Experts of a small language model.
Size: 10 layers, vocabulary 8192, 30.3M parameters.
Experts: 128 experts in each of 10 layers, 6 picks a token, a sigmoid router, a shared expert of 64 neurons.
Below are experts of layer 3 (counted from 0) of a mixture-of-experts language model. Rows are named router (the router's row for the expert), down (a neuron's output weights, with its number) and show model dimensions 0-159. Each number is 128 + 24 x the weight over its row's rms, rounded and kept within 0 to 255. Numbers have three digits each.
After each expert's rows: "comes before" lists some tokens at least twice as common just after its tokens as in all text. This comes from a sample of Wikipedia text that the model never trained on. Tokens count by the router's weight.

# expert 50
router:159121114147140114141139145108117103139094110121130132114168083099179117151105104162099162165132135122149093094178123122158090087124143139115081127150145074120150116115139121134140128133100142167158105148103141134117127146157122123088104096150133139114112123127147123112107128118125145175125097163101110152143138118115117172100112118171098135154093142097123134142132146135143184176177141115094167157162151080122132111090166110133115142110140127095119128128089126107125138096179112
down0:173139128144100126141153104114126120077140158169113148128152095121144088103084108156123126154126125107113168127147148165128116113166125141146107154141145138160135120161107120122136109191111123155127129096152132164118145145167118071143124091096091108150115135154100109134108148103120094155133175132101112107085140157119129116151117096154152120152154100099148132150097097134163108159131111114154073119131096185154134146119119118147129092106123148176126108122103093122110098167118139
comes before: "s", " of", "d", "ing", "ed", "t"

# expert 112
router:110135125153087116086130109150173131172170091113134196111152119086146111113141149107136089120132117147134128134135150101145138137127110164143124107126129103108118149141147149144118133101130152160139106130097109099114167141120107093137108127138160124153132086115137104140102121140118117127148097110142117166183151146203102129126153141126093078107114143157147096110128101094144127117131133124155160103123151120132109122118176095088126126094155108164116171148082151102155151122180142
down0:140113150137109122127171118138149122162109119135132120094147148138097150083147140128096114130100159149087123158134136120146104136145110180140183149142143126146103138138115126076170147136131119149116114150119122099124120136148089126146127074080133119159083135103144133128126091135103126115131077158090076127191098087105083135156128115139165139135129138142174111129109117120148139092127140122153123143122106159187097057150103122165142148127106125099148124131113113110138150111137155
comes before: "\n", "  ", " 0", " 1", " —", " 2"

# expert 40
router:112090103139109123132086119126145127161137104144149148126138123109189133110135154119116118114132117156129102132144124168185108143141113158136116109112113126150139123107125170136107125082091125172129097119121087132105171116148131131142097082151147135126181111105143118123112122162159118133162131123142115122162093151142110145120156137115110108139095117159166103141091122125101148137142073137071159123160154061090149112124143082158113173107132110138100149130085120087116157109158130
down0:116106097143122147162139137120127103149090143106171148113109147163173151146137066162143156117131127181097130128122118110151090103110137132112107162095152118089098172163141120131105166138141105141141142127179132135084141172160120151135145131124148154127139132148087131124130130145167099124119110084093095113133129113142161150139113173138160142145157124133156130114086122165138129102121155151109123115092156080133134146117076108113149100098134115106081128094095117143143121119156086
comes before: "|", " |", " 0", "19", "present", "1"

# expert 102
router:125129145180129114120113103165128135150180094103146135105155139091122152107130157140132118140142088152114124113106161139138107128149131126166137120062112115133136137072146133138109149092152123159125107137115092120104176133154105104170115075118150101114116118143139114124105123119150102129172118146098148126161120157173120147115150143130137121114131159162170120141094137126112117115179104104111139125074116097151143110104157099121102177061120160107111151141112101102118175122146148
down0:104167086123106143085093102121148141089117128174098125146144136122145127131118076090124132109138117122144132083132130126105108126131136159135141124144200110115144127090120166112115149100166133124104120137129153161079156113130123170074117139145111137155158136096119148155124124143137154099128119101143151089145097112133155126158159146130092119137140129141160122136099096198129126115156131111157098126096126140149130125187081144123085161120136131148080150079121143102136133145115155
comes before: "\n", " 0", "  ", " 1", ")", "0"

# expert 39
router:136138148116107116065153131165069121114092159115139100108160112097124124124134150144168131139128101114148057113118130139156136143117114103139092086157128129136159141120146125087140120108103153150115155148120146054153120147110117096148132136134129089114169087108147103122114092127116124160126124128099127130178118102124157100101168169123096126119113165117142166124143144140128196145159154128117114146156140118161147109095138127165138139145101113103094156134108131124143153116152162
down0:136112135103119106165181102111123157153140084106099072128136122124118082136076128110140146104132164139157151123099088157152159103156129140122119126147079159110142159166129119079152173110139187072130135166144144107120151124097175136137160158140115137147143120153135139112130134159100115137091111076116079121120125099155116120112154086129129151156151138161135148130101104103095150108098144182141141136126131115108106127119120150124133123124145123126146114152125137083162114139127115
comes before: "s", "ed", "ing", " of", "er", "ation"

# expert 56
router:135124160162123147106094127110115147129138076099147111095136116096137108129098164109123086137158150162113122132163145107178095165152103150155063116064146124127147120078152150104079142130112167134102135182081152135142116137119138139168062101106112121140178148099132089114119115133137099125118159122116138178134087129176153137141144132109104106159105135121128138134126129153123125140140136127117142118121143101148103121115129105145104110152130127112114170127111144132151135159167140
down0:120099073130154156151110147115172051119126153082173145084119114133167135131167166119113174120132137161130151154135124126153169147118143121161148162121146097103100136144129114110139120118117126110093155068107123140157130123135147121079126118130120088132118139129090109169126129121147093106194144122128124103142111124129143104093115168155121118117129142142149138119089094117122137097123100167131115104132166159132119129107154135107150123166130143091093153126134109145125117164082098
comes before: ",", "\n", " |", ".", " and", " ("

# expert 90
router:181118111137146124104114166113121100125142064150152130099139112093140134136133137107137110124140110139136112103122127084145116132135143172138076092149159104167157156128142151090092130077128189155111137154103130124144130148135122096144101118132129121121136115133144086140097135122109119188131074118123144145141112111123163094087172129137113115162112105107102174091134165140179135137142135148127145151156120095161153079117124121113128106094130154131144170084096128149146131124149120
down0:130128136126143133128086088127133103159125131101128095152142090115151133131106161136152148115137158114141165145106154137127116156131126174074109134121116111116128145134138105188144134085146125144162165131127110113102114162144150089153125114138182183127155137092134103112107131101107082121134115119146144154109132109134124129091086101112161141135098144128104134142076060111086101166152098143090127152091133113112137109124145072114093107126135141148152111163121095145166107157141148
comes before: " of", ".", ",", " in", "s", " and"

# expert 99
router:172110131183113114116100125163096129093096107133141125124141141097155089163111131109119151122136133165123097095166125125165138144123146121163076121134182145123167126104185139126126136120090132152138119134117134097155103195158117117135089105122152114109163106134159104102117142093125130134101099174110128162137157141140132095104129184138122116100113110091105172122121122117157163125162148126127110124137104115087155105110156177108132179104121104140113141106108130142119127155133115
down0:136108129147123111139126147179116165104139132166123098143115194113086128096177144098154140157145129171143101139149073179145130097155125109165119112118114106136139104133175130085141085161118180087137127139127124111142143107123177147161116150127114112098070121119122107110125149147089140129126125154099118093145107131143131094132129127111119123152127109133101107125129127166125110121139137140165151074145126090083141127103138103102133092112087098147120139092151161132102136144111147
comes before: " |", "–", ".", ",", ";", ":"

# expert 30
router:138113108145139175129088155124119140123125079157124114096149139126157094152130125108141137110168112113131138137125131100167126122129132165119114148115187118143158154140157132090144126139127175135133126124072109118124120150129099124112068143106141065135107136156168128118124109116096109145140126132100151166169137100147084117105163135156111132134115143154126150118154124145130103133184116145099127115101121078137080102105125128073092082115149153100127161116067137145160124159129117
down0:074142119119130130131104038160170129148124105094131113146117108112128147118097129139121157120109162155091139113126106178131161067134150101101144148160147130095155152151123174116133133118097143125098145158127114154120080128099122139139103136107186119141098129137114116141156133117153129093139098148146125092135136133111101131111136115099147121128126079117085172140152155159122135116123109176141143123140158106093178125170190150142110123123145108131148099149140123132118099126131114
comes before: ",", " of", " and", " to", " in", " ("

# expert 78
router:159157150157147105143106115168123137147137095119114154115128134073122083110130147113128083133178127135103103100121150122160108126105090134170097103094127138126135108108130138113130150130140111152118115110115143135136134133097098119201126119118160107116140129116173091169095129112116118115131140132089111142103120077175160134113134162133140130154116129129121213138105155134129088124141138159135137096101128127154112112104096122083128171104151140171096167165135132124106133167098137
down0:147175102116159104127158121161123146154109120152145145090164099156134168102145138121147129109105110111121139124132123107181177154091135096175128165122157084128055138136174120129140153119127137123117153093095125131140131145117120166082102120099105125126119098102114136155128091153140132166111134166158117092154140130101162130103153119098129153099125098164148127139092141164151114140120107090098124111103123133102119117156112148120148097090083136121137147143136133129087143149172102
comes before: " |", ")", " (", ";", " m", " lb"

# expert 93
router:093112125132111169143102132137135095135107077112126128164166105120119120120143139162149103125135086092148136106114145111195107126139100174139112123120077131123149113098150155086116186101159157164102127153131111158150136137128142120138130126165109123131177115145143123122132131145116130116155125143077114115112106125141122093081114116106094090118129182143145145107092113118130144138165138152049139138173150136121111132143158127134069157093151102127129141118137142097124123155104136
down0:124157133091100101137089110117107137115133135155126115156106126143123108149142109094112110128112149124159182098109131104138152145127113140134175146136130088101145123117139137115137113118144124171141088115132128104132109159165106112189086119154098164153168105145160119146108136090143119152129128173152102144084110161098098118157105169118117176160151127117104103115135160128116137100111143110103137101125102124137174069158145143087133112146101094162175104129085144146152135160105118
comes before: "-", "|", " Born", "on", " •", "up"

# expert 46
router:110106152143105097113138128140160068159106138117175129118133110112152086134165159108145109121158115144152127095077131120157136116115160138124096117077084096106108109084124142113106130055121114183143134158124111137116166163148125133161116125152151148097145126138151112114126142124129098111118089167096122147163153160125152124112109140107109133161125146152124160097103116113127135144153123146073142125136114123149181082117129108114104171120158126162137170152129104101127095129124122
down0:155125135125093067123117110145165119147114141168137126184105154115144108142139110119144121148131135126143147124138147125144131125100134109125162133112060151136129109171144152099150124137172101104121104127126104136095120105129148110124106135159132085146167153134116132097150119111106084076166104130125168094160136132093123085128121098095128186125159174138103117162103148181137137151128105144117175107140112124143123081114109194097134121113121148130120112138128095160094113130136102
comes before: "|", " |", "=", ";", " 0", "1"

# expert 79
router:157138159134142152154077136161111132148144085150169135075158106082130101108142155090155129136139090160110139149166139084180106118125160136164128124098154122121134113139137101100144122132141157149179133153088137118138116154130073127125143130145151108127100141121149127113112121118117081099137106167159153162142161127145130118079159141149121118123112142126091144156128114127117107097143168109116127124135112113117058110138152109101089127118147091102108151113100140127108138181114107
down0:143127117134154102125093143128113129134205102119121140076135135135118073137121101144137118084127131120118151162125111123107171110130109092115173125144125107128141087135115125121154139109095124091137134165166130159155118117145135187151144123133142120145132122191095118135119117149149131140087108125136145167112137098132129116154168126139109144104140147157039150106142141137123146141091160108143089133144112124125093113157119137134138138110118113166163129075116153159096113154180101
comes before: ",", " (", " of", " and", " in", "on"

# expert 97
router:140097133175151119153102144125105101107092089123157127078140104081163127104126154107122108118149135122137113130161124130119140146155094171155100109091132113112121116103157146091127107088110112150116131112150137153164109149151120089160106071139146130105121146132172096137123148152111128135145078146108130162143117130117115092141137156145140126127094170112136152122140151096109107092140168155055156140144153114153134110122168121124137129125137094154120197126119096112137106158119170
down0:098148085139130129128150115144105128134151164136151135154140117106128182138149134166102130095143142117130112222137121122126110120113117114158116170102165114149154122151150128144131138146089158136129116080115098169145113156117137090144093163092097118104129109136139062130111166123143113139104133142180086101118112094124131163126144126146113169129130143120147117113159133168129067112121129178129143125105107147119126134121135100102147126106134115128089124130053161146135138122117133
comes before: " |", "–", ",", ")", ";", "′"

# expert 32
router:140096120160154137121099145143155125122097098160098139081159113119159093119150116102148116155139112152135126094139150102154109107158141162126109114122140104144152166139125138130134135148152147149207132157070102126136165134158129102085081117117144100098095135126137112072122128116108137137134101148142138143162115111147135125119138183148141125141082131128099139129137117155149112128179158118097186131159130109113083083141141102132107095116152118127113136112085174130140157135128094
down0:072141074130132132112143166122217131105136086111126126112153167150110091125146151132114139118130146134117115095151160166089147155153146090132159145148142132104116178108093128126146088118141155138131163177110113103136116148104113101142140083155129134083103128119142094127119152102153143133167146117139119138144206120126118125144115131099116105112095177112136169133091146115098111155126101166144117149147125149130113142128144136123112125126103118124119091135100089101102108117137126
comes before: ",", " of", " and", " (", "'", "\""

# expert 104
router:136104108160121157115115173130114127098113091148125140110153154113139123137115121148150140126194127092115108097162121100159125127125141157134094096121139102113160139101162171122112129102142154141119123147139106109115113143141088104116098099100133145110120080152171088110087129119132124168111080150113122150119140102144164121086150131135103125088111132106121177119103181153155154158133143148112157117158107149111140058125181123103144140087127115133149149090116139160102114144138160
down0:075135132121121138129134132161171115131086121105154152121142161146128173121147150085130186142146122177112158162092102117115093109168126115135108090131157142148165146112113139119091126150131133106145124091109100107081117198159090139114117139109167094107082156123129124094150129173119147116111127098172136122102171132120147124146165136119125132139143140139129131119114099104116127128086152170105090115086162126103122118101105110158139140094138129121117151142127172101145121154130150
comes before: "–", ",", " |", ".", ")", ":"

# expert 63
router:166112134176143108119078126133089116136118082157141153108154123091104128151122136098154126129135147120083119111179106139150116102131128141147111109152142088102182116142154126138087107115105146144107123158143125123146128154106117136171116097114155127149136120102143059108114131137097102143128105121108092188136129149122141111131174119139074153101098144100099150118133146119110116125150099127109127098168125120140099094106150145113138107139159168163113185121136172152109155157153143
down0:097147132168098127114125093126109142133154088072130147137118159126091088126152088118123081128092131109089146133178126116105133141117161115137128120141123114149120119174119129123125090083142126122153146123089131165137111081126138158124124164094107146143122133155127153103108139123156125113125119121164143136138080140113129142136133116108143113160195129124160104140135180161097110128103137057127103129107160141141104123203140121128155149128161127111118144136143140113177132119130072
comes before: ",", ".", "\n", " |", " (", " and"

# expert 29
router:119144156152135084136125128178128139163157101104142136113131115099122140109132157135157078102180086162136086157128122151158106137135097131152132133077096130097165124104127155107127126108137106165100091132112117131135173152172126116180140119132156101113119094145159113130111114141170116119142121157093118166144137148166133100118138122080125113152118180170133128134074140116111117123177113132106123127111141129131137079110167105118099149083138109143115165143109108087120125153118122
down0:133146113158115129102140089162139122134115093112162116141144147084134123109100088121097099139129132132134110201109161161113126129145107137153139115083086115094132138138121128128130153083110105136103109131148148073132204150182102121109133060134155104126100099122125139076119187141147142126118137106126121081108129147121155143157124115121174127134103124108116160126158155152138130145121160155120153108187093131124159145112134153174138139110118117123116119121127116128140104120150117
comes before: " |", "%", "0", "1", "2", " ("